Experts of a small language model: vocabulary 32000, 32 SwiGLU neurons an expert.
Below are experts of layer 6 (counted from 0) of a mixture-of-experts language model. Rows are named router (the router's row for the expert), gate (a neuron's input weights, with its number), up (a neuron's input weights, with its number), down (a neuron's output weights, with its number) and show model dimensions 0-79. Each number is 128 + 32 x the weight over its row's rms, rounded and kept within 0 to 255. Numbers have three digits each.
Before each expert's rows: "comes before" lists some tokens at least twice as common just after its tokens as in all text; "mostly gets" lists some tokens that are sent to it at least half of the time. This comes from a sample of Wikipedia text that the model never trained on. Tokens count by the router's weight.

# expert 4
comes before: " to", " a", " in", " the", " as", " by"
mostly gets: " was", " would", " were", " are", " been", " had"
router:100068110126126163093107136122133147201109085081086143166121136121133177137174158152134132132142126141091108080116111126180112151112161146105108146117141127092201090134168149142097138138164191077110101159110199110157083148133168176142109074
gate0:094111175094124149138183083138154104139159077156114089156073107077068101164158183154156103160184095149123111117081052126157115142059132121101122132198141153147125127172131102152112186140109094091142097123091139129071162119202169120106061162
up0:145115089085093025156160122134149135155145114134144139192173076175140138070126121140095090115115172104118182184164141119147131206095124175118143170112171138141134151082107080109140113103100093143147112147128079101058144068140171147099122099
down0:115111066139110126139101097137165135087084082118130105155135123147075113157093156101114167171093085172130172158150161118084088213142075124143138097106189119178095157082139156161202195113049095109152116150118202127117141170142088120165107147
gate1:111112117060081143201143173169166144113132135133129086107134126147154125131089141136065147133115116122067074112154089126150094198195176134157105129172148095095064167200110160080144108153193115117146083113166081089128198136159177163157183078
up1:140111103155132200124138165168166106118130171115140119075087121125129157151108156126124186123075141175175132089135079084100110151155094026144147091145116156173114108108113159160116125128131180094171121129135135132084128124111110173114119128
down1:136164078199131161056144147172166096117125119167110163159150112144101153141105118144046174149111119131175166065112095128134105124149107150070131166198167128197026131071107125093142153148138194152121094148125144130100131133059091076133189074
gate2:122108173126141104110132121091180144128097115093181119094145143115115128136104182169161077145177124092150095194128129177085137184105100104146144137140105134142083100190113204082128140130133116137142106101208070098123170156187143186140109130
up2:113081183143076148095110077125184123116165144108120119134141129140145128124169112097190172146103133209155131128098116116131102070069113147079114122092123151139178161122155146110161143134114130137182051217145158119106138208116134057126128161
down2:074152130167177133109195093114130109162061193104128112140142151126182100183124095097139073136157132110140149111218162052126142133151137172091130132135081133147144110117082128101129120112132137083166144085133211129126143091126105114103152179
gate3:158066085127123139158120122156147109160076133035072156168099125117128130071144107158119098112150083089162103122125118145150178094150096222115119159154091091131091132193140113100095155142136145073117064099073187087153130113106220134152120127
up3:160125117182126162039098104155121067152108161143125141113132166118175171117089154127082087155086090161137083131093083133132079145100098111075169100131115120129158065135094126143120105162125079105143101148069132137129158136090185056180137138
down3:079114174103121150149060103141098121156148118127129116092184130165111141189101144107180118164140099132141100099171130210122123113140166115064097153134103157134151096085112141158160099101136089087181127206153147172132096073129086145165087117
gate4:167088132175115152174135107138136124119175125132131090149144117149095105172134140157131194120108088133158103182112127125153120153126127115139114110107116153114124084117124152044126097122150096055131116176122120114152114132188207132152140086
up4:107142106113120133151169158069137136126140107118200119075114150136083142188140171160121096129153096104115111152096079119087111156089105108185087133096057115130144156172084134109086111122103143203101156154121107061141154092161138118097126130
down4:146160146149119118126092180167189117109120140189134094157083082158132144144164197107093155076080154186129107169097140199087115173127127112133134097134173103109111073071134136181153136136157122128163128130136135172138158149160117160119160154
gate5:152105219091148098106102122158155176150147148158153107141122137129153139120123167184130157071119140209110107142130112148153136166126147156096125121137189158131155127138139091141132068097129140128043170131084119140179119059146141147114131129
up5:138106109102120147139149164114144112166149168075155167125113089153103132097093144097192161173122137156169125101132147121143130185071180153181192125105148156131106110052189115133126094139140084139160154113086122109172149128147158075153107158
down5:143181132213100151114138159150058124115189086164084147215135106082169125170037159158067099109129106144123084098147138136149174112103114091123163057126145141141154094095119130116142127116091109177081175181121119139091151169123068114120117161
gate6:127080178133144182119156148112173126154165109135071133106127113145155088147087158144133154103105154143146141113127097156126055145083108114075116137126165140083138148172163116148160138099163171138100068128160165110104080115087165105172140128
up6:093140167137164093155090098097136098154124129120149141182067180115176133089145105146100110158161118159116162182147125077144144115111106160156066170110215100082148119144100152091129124110192115152098132094109178128150135109087210111151135140
down6:134126206174112123132126125150097114124172082146163116098211129129124115129136117063130112146157120056105146082102168128058147086142129086100127149180100117167130123161146117066116159154134151117137192117084170091098182109158155135121126093
gate7:140138121129141152139112070146145136093123150147151121104115162154139129136092159092091148115104113182183142129109143155103137162143114146090110119120121210184151125146171103088141107143152124122117111156162139142146116139135063193086137059
up7:125129177114132119118116127156137115140123204139062084100124187109103117168138078138140181132154108161112128197110135110094106115127152125140149182141115118034105093110137037166088124110127145110143091142162143122115090143128120109127130095
down7:161151089115140200171158096148113079067090127127106086123117125105120135198150173135094079142098156149169095126131142139130125130131129105116087091146065154139136089125110138113121108145112158118169173117141125066112122138136116105082124106
gate8:112115124159104177150157136132163132136153204147115109150111114107123121146185164144100142175103114130104120061099122171117141154160117151127107125117128090115128143127034113128155090149176074057114129074220113090133157128105154105144132094
up8:148134165130137084124126128141093188083114102148142123182084083161121096155147111104101165084157116118152172130124140103139120107104128142081139144116071101074120168166100122144101076117166153122162173079134094203136123156153118120106142169
down8:079103126093096145144142143049054144148088113141180132121168173159136102110085155120094140111159101111086141192067182091135137101175143142074183170147120151102128161121118159109075175156138088133088133070137100081117163117149088132107144107
gate9:104096141123149133152093115162080189101140109161116117131127097157125146120117159047105111046093118161136133095126170178128109134064145147107123103107165154059103086136166134141168196145126116172089140131129121123157096130104135110098126096
up9:139078119133153163179149107140142132114100234108161194129142092103101114134140124118233136132160192065141126118186112129112135095110208075200163139121101160156144090096165132128068193155147164122114114144170157095086114129137106130105149147
down9:176113140159066143176195074154047051049178181113120135124092157129130125083143062119103107133152043110094136095144099143129139157179147140156134156152150121137096170102099164149170077159142106086155140126098103130107168146138123139132176182
gate10:128122097140168168172147120116101151117085095190137083177112061098099153070211164112124109085127166139118104157128136106165141092125120161103165100169165161155189122147096088129109143142197119114151108089089099134100105082114172174049120106
up10:154133155141156097126133177156087108164077124128193064158018127116145132115122153108179120115135150136158150121157189145114157129118087098131069168157070069104155140135111085136123139163118104091127134167163113055110129149138125090160132158
down10:121096118099181142215108128138188152171146107117150167106149128182118126150099118137079171139111083159151119102137130124136145130149127204094177112103177178107179118082129160131136112140079149125125095151106132139113115139100131106137097133
gate11:150137203131144183152165124141130133079137160076120084165105147106112128094159125084116107146090122181125156124136192147137149099073144175081075154058189183165124138136145180160111149135133156170197162130144154134141148119150163145099076096
up11:134151066181083080125116078139166122098120115085158078088118105183137120167153161166165082128117150160105057109130088145113057148162151136155181128112102163139117124100139193162074113101135136180175129129148035156191144152174044096128129129
down11:142105148185123123107144058124184184121113150135164170151185143094126109110151103184125144187127128146075151080157144145149104146141117154114122135115105151168082087168101148159123169151131065113147157099191208097110118133156127164147098135
gate12:136142117114079171181135127109190098188162102070152135135137177103142116103181187173160153149130085168124113155149159129148118126136173148134135099137165088166166134153174188115115208108121104123166147130106091166136132124237147072116147118
up12:102117122121147123157092132187120200113118112155123148159160116143101145132146101149126158142136105114146137148088125084100172165112168165145200145105124140143155158169160085048123106125197084162165113178130199121113138172101089095146082158
down12:183142141193071067160101153132243168176054076069135104178068098180103161107150136118127153112091112159098134147119097159117144084068117146132090124151141110102149094131138122106142082105072045207157124130122106152146139127123137114111157086
gate13:117123173153089106130070100134123138157054094127100105115106145105163141114198086159091166084155037099097072114166134079107066132161116102140050153106100078083209173108142152099100118138091177096107116163140127149091154094209126099098087127
up13:135104158145097138101140156139111130127106120138092063117064132161170157120155128162140136162144135105113157068123069107123112096120148099083144138134153074111155081097097120082110169074183152120130111177131144108080145144141105141144090088
down13:099188135141129090120100143155108140136083090092173131139163118138123135135164149101047142154099143154128199152122125112170088099116069152192150148118168143142120149149076099128178139189085082153158105098160123146123148108146135071123145084
gate14:080074120114159117165067148139107128134116213176108206145131127117091215095054156124114127127126123091116148127147118136147099147131158134143084066093197124193153148122137092146087108159166113050147138103103201121140146096125111145172104095
up14:142130129134167152121141149195165118082114096115110128131144139097073085113109141169112111121106139114159136167106133140084062130158125107117166097129164101149125130097158097065081105145070122217130087177155079131090167144060153112116136153
down14:139136144084094162117171114069100152094202206119146164121161157107076077094113126169102151174126088074161106079105138076123101163076157186118137144111139222101096146173089110131102110142183064097143129099111120154115136125100139153183155170
gate15:196128137103136168136136146101112111105101138142087164157125113150119113167132170177153087116126145145112114052103132174074146112163120090138121075147149139122102103175167080156139130116119101055116150117142119064181110173162147089132181102
up15:077137081141196143130107202141201137123138131155085098127120169124083088068113145109126108114143106100137168073095100090133121087150110151059149106185086185141133125192137123157155122141114123089123088162141125155130127137098105141183040166
down15:149164099108105122141095168178193107112113070152100077146134141137159094159170157151119104081144115162127112130132141157164148109140107141108127123120108133144138094146087126146135136103114177159136142168127144060096045139131099149155124083
gate16:107068170167119135142125103156122113169079131121137065124108101168122141084090171154159106122188089126140143060124133177167139081166173155125146124121129141108150119092145123147094098195150108118147106145129181139133168158176189112108088062
up16:026075164118153202099180179155144132129156122138119157131129128135135154153176140095144125175141056128116112124163170089110209150061113116191083129086074161078188139058133105123129119114146151084082123088142059180122103137151101135137132148
down16:104164103126108151076103097202156177098108107161140110161131080097148084136161099126143166094154142121121147141178109143119116146129115118076109119132232168174081138199169093160143162180123176120166143119150126140115104147142032125142161142
gate17:127161086146123159181069149103103090122117093082108070117139141097126177108135104053094122166138163122140130121120093159101099111099117133092152092128122160116098091088143133159148109139168152079116138115113207150130103143111121176110108096
up17:171179115110149144098154095112125128095161129090138125120149151151093099090177123139114138158111160146163108130174153128149064098094101146204141158121076121093186158099070180060172165159117090082128093121174136125104125141147163135150106080
down17:119113140156090119079120107203068133153131172166109166081172049091106104140156111156140004111093154145146075164194139130125127140090119139152095117124122115095181166100174168083107107118080134092130116109115142109121144138056120154099147153

# expert 29
comes before: " the", " a", " his", " its", " their", " this"
mostly gets: " at", " in", " near", " on", " between", " from"
router:122144120158152124076094159092123156167086116090086150125129057158101131146128180069096120119142113137127177141098172122183093151083114137176109122134120092097096141095118123150089113164170138199145103129129157157138111149131170138084125108
gate0:121118101117056114107159163116115131165125127094160097155117140145075101145139065140135082191135089146145152142134124104077125105079146125178129109121097083148163146132142099124129211187086107136104117152089208155125151174148144072132191129
up0:122103137189052128150211152128169154121160146169164151106162209148123147146148126141124117099168132116079108166139119098107140178187097103129105133142102128095149038121145120094175133116099096134101079120080114159121166134125090129136107127
down0:154152114132148149130153095133157181195082049099160108089177105126056107104138144170141111127124150151138175118135128106132069128142192093111146123152145123096110109087080168127098168094144140080161142155138086128155112102098120167125113139
gate1:144113143171060125075125120134087168127096137100202148146168124111116165064150186124147078165138094127141149113144145141129158127145095085094169105158130119073110122199109101128089095069114159149069124092104153114097155081163177124059115119
up1:114112164146119075126117143176132145147177109085147083109138137112125190174153094117144087140120110137107155154095119169125159151111146123200105156129147143140070087104158114145105132055151129139125134123101133148130195078126116157064138205
down1:154072124150096146134065158098089096143193078105213118114178110109199123151110145172121025116140137158106166143099093130134070172200171132141147120159142123194172153168157156113099103125145122119126125143119150137120111153089146148136153126
gate2:170103111090183167139103098069167110092167148137133105168089175048137146091115091162095133121128141114121182108098203143133155138091099126104092136170142101114087131158090032050122118137114160122109115121143116142123155155117211206099057152
up2:077151116179117096150070086045145175137136098142105120153128109091123102103086095157123141161125080126134181131125127153117153159091204111171085136144155118133194131124055097085137159098143120092148130120108160167146149171150142083154130176
down2:134165076160089143094089172139061095146053184086133104092079124117135090157087124138131195132210130131133044046094138122054111096182174169168132087139096150148059091158099099136077112131188150180107135138115108114126081172114130154101144148
gate3:135145110122102143087150152122107135107140136160122108124138125081113126124108132152090126136171140135016119115147172053119101111047133119140135120178082137100159113144152149150107190135138097098138164092160119167158128114142140088099067138
up3:082164130224120168100137155143145144138176148096106119109178107059134097089113200115127082121159125149150133155185116101145086086138074148150134145170133081114115173119115148116160103132164147133137179155143137169130063120103171109146116156
down3:187116110093145090177108143110103173140114095128135102167102118099170140132118122142098161088137132127110106123127048167101078140078169153160164161205140136082156121169153093074158136083147204147110117144075114130140128126089083161123139140
gate4:134178150119149129092174153116161153151087131161126118131171147195112164137079129128146144164120131130156122144114156194159085157120127124159137084078121140124130166148120126152120131144085088066129131101116163133159080096143075135124122119
up4:151161146105185130101135110082145156119163135119170152130124091144161139175072183156147151090083102166088063123127126104116101212096062131142154071185084082096142117082057091191152152164094136130112134144153186079145163117178073086101164193
down4:178102113041135089085113149148144107145046107128134147096099131145111144169147151155163160133159164125070100138141118184159188145127101064093108073163111178110132133155173126171126161075090173096131162165112119103156135151145065188133105149
gate5:109161136097191129091153120157136122154102147116136093135170182207127134143110133151181114121164145123136161105073137149148168132107108155097129177087173132166110206104153143144142050164135097137114149091124162110140138159162113116112164126
up5:181158085092165124083180184112138123177127169105135116112118097145090103098089166084158156095158114153162110180102072134102157138101155103148130112185170158140148021100125109165141152165155154085147128129141116106141107145190118129111132122
down5:095172172174075108119103164113127114109151141118129122157094109056068136103084140139142164168104134119122145125124139147161160130159123167132125095122109136108146127148128173123145178100199082072121099127122115155130140119086095116109076087
gate6:118132109134154161086159183167106101105131142139095087172155158139144091142111124103094141163091121138161124157155146132083127186196089174104139175091183075157143125164170085149124126125141144111154061060158135135122156090085158134127095133
up6:088157142132120164088087153132150088113186143147078072148117108138159104139102104141133154141155100177109152147109132166124113119175127113136097115152072099182118160115141138164139164088070112156121089088081090083165185066138131200167048106
down6:098114097114132085128120181107154169074101141111168186173111131125128129133110190126087118159148109076122134211133159108165169136202092140081149159096159157167108134130205118160128115137137142175135157164104166172079110193165121126161128182
gate7:162164179126166138118138143084140132131139149146110134142110132109121174125098150101144122113189115115159044089101099088069167121095156117175101111191061136152172103071162161117189155096137176112131122148112022125081172109167119132138120077
up7:072138149136177158131170135145109101110131108117075128202117130101130136119129141062096150093178098156120130091140158144118150146111136112151142098141110161083172137168149172117092111112196100130125091131139121102175105126161132083102099109
down7:070130182146100107119138116146012187129152155165148097104178154132156095081089087107159114134088104110156121080105161133148118172154104143127190101136111116115087151145124138131197215095113120102141176103137168117108105081026121157174085122
gate8:173127152135143098108157112095130106128144068076109144070093110118102109151100154140071155128125079104099118213116162142169163161152117136127153180120140101114112151084180116058140090174208165124125154081146077093131163109102102136130101116
up8:140095147076116097079139121153125114151136108173051144103157139078052195180154128103100138095119128174116134156130042169180106153172189162097110116171098086110134110130111123147118083109096124098085118131146152110147140146119094096095068128
down8:132146074147069111148110143081172115151143132100196108097122139113140143125154056184129090170118141139150119175126106151179099115129099128107118090109224140087146201163154133147126152145154104119112131109163117125086121112094151145199115082
gate9:146155149170079138102112139138101182127108149136056166087125119181125225098148140098117093110108156147152171108087146151126095169134095092122090113110120134101116169144099145118123068140173098172129109138168146094108160160137068138081101149
up9:108110180141073153109138156131165130085141101118109125117102083160139113085132142144138181104118111141148142117088120123115118091066127080138143110059089144113148141185112149104142126160180158161161146195096144137140189140136102084156088122
down9:116134144163199194153147122182097185139154113141146107073182145143111135078107073085141146128120123123112181110195149106124119144101081146148080173126095139127145141153173142116169171100138102145102114182150095143138150111167165164147090202
gate10:172126131106130151110138093121175085130100142095133155131162126127161106182148123174085072140153055141178112154097094165141054166135121113158138095170162118123124102157174141113072131183130112105146170111134100078124164133182152116082136134
up10:167153142175139160175131175132077157127090092155110123159134136103123127153135202107193098112136090106070135125140191111054102148137130092102076202142073123083155158140116142113118180178079132114104105095165078115129091145127194084136125107
down10:128120122094075162104145172087120136099091104125136067056115140107074110165092158168094143117174133142207138137134100073128092112097131117137126098164153148117124146049093197079144068128132148127145105167128138141141167090133138202145197148
gate11:164142118130135100087118103081181117140173039057116141110095113120151119126149146121173098119161118132116089144097164162174203161109102164154128104133158132137107084145099110133125131128150092144101117115108122174119141114048176115130092142
up11:076153173130172146173117104137158123111152129104155151114073112144117102133083118104091170094146150096122124123229117113097130099096153154101141128124107101138115114111111220193103127120152162129115120116107121158123132091117101149141162078
down11:162143132112097133122123123082061089107132155187139133132140095103144114134127149185173076181081101145142155159067166135122111098138150124126135063109090130098156117116126129136070143145090108121147137119137116097185136092118081128129089123
gate12:143084099106076093164081127117089126141125098129120159141112150170146150209144142095103114076145117106162105116132070088117097081139135120141200158153126098134112141085154101116154058205138086169134099132117110135175118189128115183139141135
up12:171106136091163085091180107138102149110120124180145150136113101104138101130144131173118131089124142199133129112121161107072104169142115126072125088122151136108138136121144073166111141098146180140116145144180172163142090072111156075085115181
down12:187110174145119183180175125146100174107094155132153164145106149111134149076156113105145140173120141140134127131122105141164124114156088113157102190171108112111139153155115193163105087103163088141157085158089134171123119166081133192100098137
gate13:122122125188133135137100158107161099117114145138073125057116110033140190090122130087092091142144113090152111122110164166158128150126075073100127102126038143161104154134110115062087130144150134160127144120153125066154091143081050081122079129
up13:079112108136119163145169171102139158206138120119182167164106116160153129152108078144172211111122112144130132118169155177128117108114158188128101157191088127100154152139101072155132129156171062131098229098155177126134072144104152164123083120
down13:137115148100122134114131191147086140086150105135092098108106099126111128110161150089060126139149138109159100145139151134169133166159096148161148162100141134107146096100153118095171114131149079132124137197205163152078103123134102102116162155
gate14:119149072140123101119061114150147142170108179135132078103104179111141171120107149068113111127158126109156158088126120086106147179119107140129132166147174181146094137158099137097138127114134116103149136126121100141195127110212083054135144079
up14:137122081139117135137133072072142146140135161136088111183114102124112131152064164106136110092188221126113086119098108138075118233153119119079163193185156106183088127127160118082112125096210180124078159117154100133106122117128156124081114151
down14:137092166171128168110095164143123099119164137140145135151132123184116103151122122173105121144138088123118123156158108080162089131111112104153151105145134151108171059143114070148133137164168079154115145104125116134119161093092134173145155094
gate15:156148128112162085045127100110148079140146120154129133130136107138163102179110210193083170087108078155108092190135126094160130164163100144202163133154110099153163148131097110105126086135165131133152171081110108095151160123118170105075124124
up15:139133137203111135195197151110095176116143113127133152138123073183174116080108126101118181096138175127166094208158124138099107091077097120123130108079113143099110104084174152177159111175106122144073152074144094136131171131154131132127157115
down15:125102125134166128165136145155076115174119070174096151185162134103137140141136161139146095096065115131066185159105128110127123159131156131122138171113116147141152152127107132072107128089165102134174122121096165116127158101038139065086170073
gate16:097093141125129116081099123187083179130115101146118104123134119181116132127169098128084090135107125130140176055170129136170101133135121148117108076136153097128071150090192166082125134154187134123115156154067093183143163099096128090158149134
up16:124129184143132106115134164127095150068141122164134091077105162077094080098148093091120148150140156093149182106120103102115090092124177101133133098048127172115100133161145101166152153124121157154183065142107104137069052115207099140118118128
down16:115107109128064099189152161136233107141142129116108116108122128121094136133144161133155068151123125169082089159073124144089067110122083100118067151121068143148168132143132098126140137131088170179116156082116131081138139114141150144103123157
gate17:139084090118133118138097134092122146205133073097128091164105116161089135127097180130078104149153062166133205170125200121172140111145110174101150142122099183143079124160096109035113142147101191147151105126081122126152101110137128102084162097
up17:183105131124168188161127137075107135096131128087082144121154079177107090137131132058095175139171087132122138136114099137111110130135071138155130138110110089106131089087161080118159129112162137148103151116144108178124157176200129114124145089
down17:143156103043158154154157106094054136180161157158141087023121165142126181102116133115140113107184161124115161095155101133144117154137140159185138096142152149101082156142051101161128092146140105140067068144138132157069081112122161118098107135

# expert 0
comes before: " the", " a", " his", " an", " which", " New"
mostly gets: " in", " In", "In", " at", " throughout", " take"
router:119103102151077116105119121113156167177139128137122112111076109141129156164159143133117169146132134115090203098097087107197109154119132157165118151110080121144115114120176129174095149155127085198134103173126179136155112136179140149092155121
gate0:102174185107121094151129179183126118096129129133068068167166086065167058116116107131027145148085179147112128114173136115155140140131100127161120135158093140113126157065168085169117166172118150113121143077114144113147117112145052099073143134
up0:130094152093135142123136110178131108162116105109101124144149121141203171138130111114074122095165182123101081072152172129087093145067129171126123117120078134133110120092102043128176149118128153116127204144123195139071126110103154067101103156
down0:056145196090110095134151124139135095115127090149132105152106180147107078193119120107123066102201144139131176116109121176159095085086150150160165118087098151147132176124137071207105097095134189115052124122089075100121112122155113163139108169
gate1:135234133135153116081129104123136154131178132157198098215130172132089150159169089137195122128149177208100125071079123133123062138076107189173097169126123149141122129117094130136149137105139058107174098169119126162107136116141100093098101100
up1:125128109129163110083095011091037164137094116106132088162103139164064152137125183150151190126142169083049142086114110114130129108178178152173117112095128115158141159103154146083146179121182077100090151172090168154134108092127109140125180120
down1:134122105138087110058111122109136072102131120165133151133137163133175137155141114190142114186126040133135181117143170144152165174097130113074129067107157145092103107144054041100118179090111121092106149146062129083124131136093137101128180190
gate2:145133107131151091152142113114119180118133100129108159129113131125157104157126142147140110143132141045211156164130093099119133122137045112102175131171134056127176102143129167162106092133100103160141173076141184138126129114131131154102118158
up2:121152099115087086147130137156172140089152131137127161138132121091214126125160129101088141091105145158114121116117133118099108132103130138109136127111134113177120086075133128173119108132119176092158126109119132107102127094102064069120082143
down2:126170103107132108141091095214189136115158127165113150127124147131194149127117132163130149154140143169117092098058131146059099122085064118128078103141124134102101163177086116131080213121082117089114161080159122152065103126139135122125148113
gate3:138079044123159140147177104128099100137129157158134054109122100134101146128166175143085176147125138072091155097068107101121125142173121166132159125101111174110126055151142107083137167173130059114090146068140223112156131099194079118088139134
up3:115100122127127091162132144191120118127031173171159174084113110155131140164163137061159146076149095129095117066129086109113187172118103109157165113147135229089108156195151142142113099152157156141105139107103134124187167080131131137102131139
down3:139127138077121141128120082072063138176098102086130083140057175068155195176141151125158119096118132140201052162126167143075101110131108142084125093078145083179100115126158108153172148099162114159112121117139111162140173186070151090168106159
gate4:134096093095060163101113138104135091188092149127114153109123155137149140125170109150144073108131078098100110146116107098091161142093135162182103123193118145172112123117125122105069155130092145143096046125096150120158130153107138123110132106
up4:216094120121154149102102118149132119117095089142171094113141167177114160143149105132144086122129135079148164089131198090098164121124076117117087107051093120148131133138142061145110120157118191109104135167148113143110128090080109134052119082
down4:060154156151160162141108119143170125113154102122152141041145087127120075144129123126103127146112117118133105114151125171120159087166137080112142141079119110159153182138147112139108079170157130108104091101129198090072147103125182173134087149
gate5:198080167103165068130112125135111099117080149148182133095075157177139098142101109148200147174102152134148146121080109108169063133044136131120123164124108098109113155137175099070103101162125110075122098180151185091129197188180113161139198150
up5:164103116111134113129104123080152165172127059103173080056131151114151126098093110097135073183165152107127113190128115146158173115157093154116168150098101143135134102096150095110080123162157113125127129162116142087113150152119168132092221152
down5:195154197134240131089128141091164127142143148145139110149129150140091095094138126060133129154155088118125078099112241136166028094135169121159158075113150090166123127136145091170162116134138128083106158173140123089097154200186116167097123098
gate6:197092123154108134092114230113182129115119111125143106070140146135128105182082145133097128123137118147128111119124118194084110167082101098189125162146136106132117118090130188120121113109155124143121155073113129187114151110106111107085126130
up6:108124128132101128135139179164115105091087172143146117099133156134089169115135105069105116107113140129104142095122060085160157134103121105063159151149170130154129116121133117136113153149123104125150178166081090122120070121151054180090117184
down6:159130079149155108134141101154127082161153124103164120140115188221118062111133117145119211089161132154045106118145123091174140137142097130141163092133145162092086079081122100138122124104103122132119144110099162158146053232127085116140120123
gate7:064157104126106099132113107146177129170209136155072147170190161139090112147080110137111134100144144091185111133118156161200116134129137124160150136130211103141163119200102153147083108096136082097171109108136146123120166161166174157109131100
up7:166191120177109101129158117164148105087161145134164115118079131131091070124135138093097126082128104085134053118142092106145136123126184112117123146163149152186135054117156193130161150112115129152121109148096177070151117074125210052114138115
down7:141104108124134108140102189142150129074134126131169162120121115084112120169102051111133114120124102138186132113148089128081141127144131106091146142141172112156124140161141078120139152119135096106178068071095093058104125191146150124133072117
gate8:138159105123184164139142138087153173098134193166150166222154137110125157202111160161164138148126071151058123176139152167204086138120136123159148092169118132184133114086061098119155087116109122132181125097078135141164114098093121155138107104
up8:147124162189137124169164136106120096067091142154207146034102154163114128120167134164183164114060173143162119178180129110153109165120145139150132179107120105102161149096123073128126163198081171108111072182111155113155105166146132078124120130
down8:146124105084110134129174129166037097122155093192155179151119131165175062190156123138120159139157173149065112112128143167137120128111140107129123099102190149078118126119124137138179119092121131129084137108119132160126161155135101162104154177
gate9:099102151136082129032119126087080140184201122150101142120094209165169127180116140146071051105114090060069148169126051080216114094109139181106118080185106161125110164189137144116086169138086126148148097185149107114130150056178099111096126129
up9:177142181115193116082160145134159093139091098133127090116142117122150189111067172128176116145063106143166196164137094147127147149126120094147101151110157123115096132114148076181126127093157126149123099093128133160141070096130151119134159160
down9:090103131173160115136086119140184124062146126119156102124117150096060073100146157129077126106105182165149160120100137099148133071180161107104131104098181151111143195176072120136089114175135130133191108160197112106163121147152058097104110126
gate10:125118090093076127106133137145114150036124106172151134224132126131154102142111191140185153105077102109125165126158102143179106114126117174142135122186112116162124126091157114113128170112134151156142142109162157167144022180155117123131080069
up10:174150134136156099191116101226173145078155154117120114097119137105098159086112155129054144084088107150079192099144082168154187104141118116138143093130146117122190161147116157173135141120129103071144098165131157146066145099120148088135116157
down10:140061120119186159158128097133121104111133117141085129114175072167072139093078118172146078142171154127039086135108132091161131148134123132109148168131127196106097171096101062109160106089058087138153148124150166116107134162081143100123093074
gate11:132124111090124083109073138168106160149154121131119125096072134184121098164083148123120092142094130103138136088108141116218101139162090134175134094135136173144066142129145138082131139144085080104159137100162162115135124078158160056096173127
up11:168145094110129098129128167104116126117189106145146149134088144071148130073103104102119139122117081159089086093133135115142152128101168116110116150102140138078124123183155156152076141127119058055110099155145133109156214145126096065100131123
down11:133110072099160109151084157143165162121105156082109149156135149077135153138170138098125132119119081086162060097159087151138121153111192093125082171105120149117150110087160135065153115071086165156105117134120125139115127119135081163104108128
gate12:060133123084081120086062164182085128098133082117085033117070106129149226129140176161158143083116122158142088140105110157130139166112096119174157170132099132133057102124126084130146084120098112193129133144167131064165135122092152135038106114
up12:131174106137101147077066161168115129194107142117085088153154113084147039085116116176092174167154154181153102105134135192135127122159098086083089112136090112074158126136135095161181115134142109111125120085163173179111131160141069082136149163
down12:107124103099096108081128114151118097147144143137124168138114162100092132110092048124110082157164138112160149145104188131169113161128135166111125195097148098243092125117193122166105100109104111131087166168167146114054151163081099128191122159
gate13:148177091182078131096148125096177174167156105146122107089150163110113102152060148150158153163137110138116130162150085120084131103035096118113191143147154109131124080132083122103094211110091152122126129125077137156136127148128088110051160089
up13:121134097121174163097114113123138149143172144168175118206170179111167115182147124151102143103131127103078179134188112106150122126123157111087214108122081120074126123125147124099145122125138104148152127188047097124106089135136181084130163097
down13:135103145140195118142112136122180162177098167160127128114109113099143143106171135179135142112149147134072140132152124142147082140142128106110179125131182100078203115067131055109124095079115161074108101167089090124162150090155136101157118140
gate14:178128169155119159127111132164126101115103122172160085086126194108162136186111182141079107121122110137164127137068078097153083106102082122155136140129148103136152100122093065137098128152161071136130089072145210153136119099185103127129155153
up14:109044122147095158105119149063128143130105145105138071156081142083128085107161155125067179129179142109126122125095103145181179140054163137122037059154133110149110172118125140109186120120141104145144131102142102051136103133146099100168179132
down14:099069127076094133146092133127093116065218126128113114132198151158192061134121098138144128130145121107139151119139129086145132129109158164142117117218130154124203109040098110130138084078068116113132115220138149150125131138130095178143087139
gate15:117126153138081156163158155116120168173092141143143147179174120137141181162159103137104167121132113143135130090128128196179065109106144190132053114125147108196120122100154145113111121114116115185119148110127145156130082155143135066151113166
up15:132147092185070150097147185135071162115100124119117119121102094187134104124096108132125094059131149185105112116126097123134132073124120153065136081066122083116099184181191152156083140126106124115114099158114132155111079055133124112110139140
down15:117119132135137127126081109130100104106184195115184128136146143093096132103149122105079136178100175088153215122162124155144122114165160174126178168162150103121131123151106126094132132108152176114117187127123146136089156148070105200137097163
gate16:116160157131107176076114110124127147065178167128111123127117072105122135140139089127098169097094143134170172153090132161121094103114090141183115105078112147116109069108175178166048117143098032110069143135108112139165115135104149123139086101
up16:129125141158114150136149142131133105193117164085147124087197118161142115169179089141109100142148087126135138122112144079115179094207170114119098131140112143111098091158101116209127163153132205092098125078161120168129119148150074077135080106
down16:135135144099144107108116114156145134163111127048120124167119138135114233131166164156162128096117106126057124120095135126131133100169078158091146119150114155107153107086124134177140134191163115140142085106107121129114055168126141150135101101
gate17:097119087112091151116104157170190119183158219092082189131122207174161171119160142100180064135105156110142130086133103101126111108090195154124133122153095169179083115078122167149128171114119094149139143143119108128079119172191156132152107171
up17:086150166128183143106121111127136112130164021124054092150153116134117169126128130130081158101130130123076140113159094128093180123099126093087155131133176165085132141086121139154132146141171141147144133099162063209084115168083125147125054111
down17:138085107111102114062106157152095165152169122099165120141090086125154119119129183096130138176142146159157105082084101147088172158126191181134121094151132145126113129143125181104106168124084170154237087141112081148107124150123115087086149128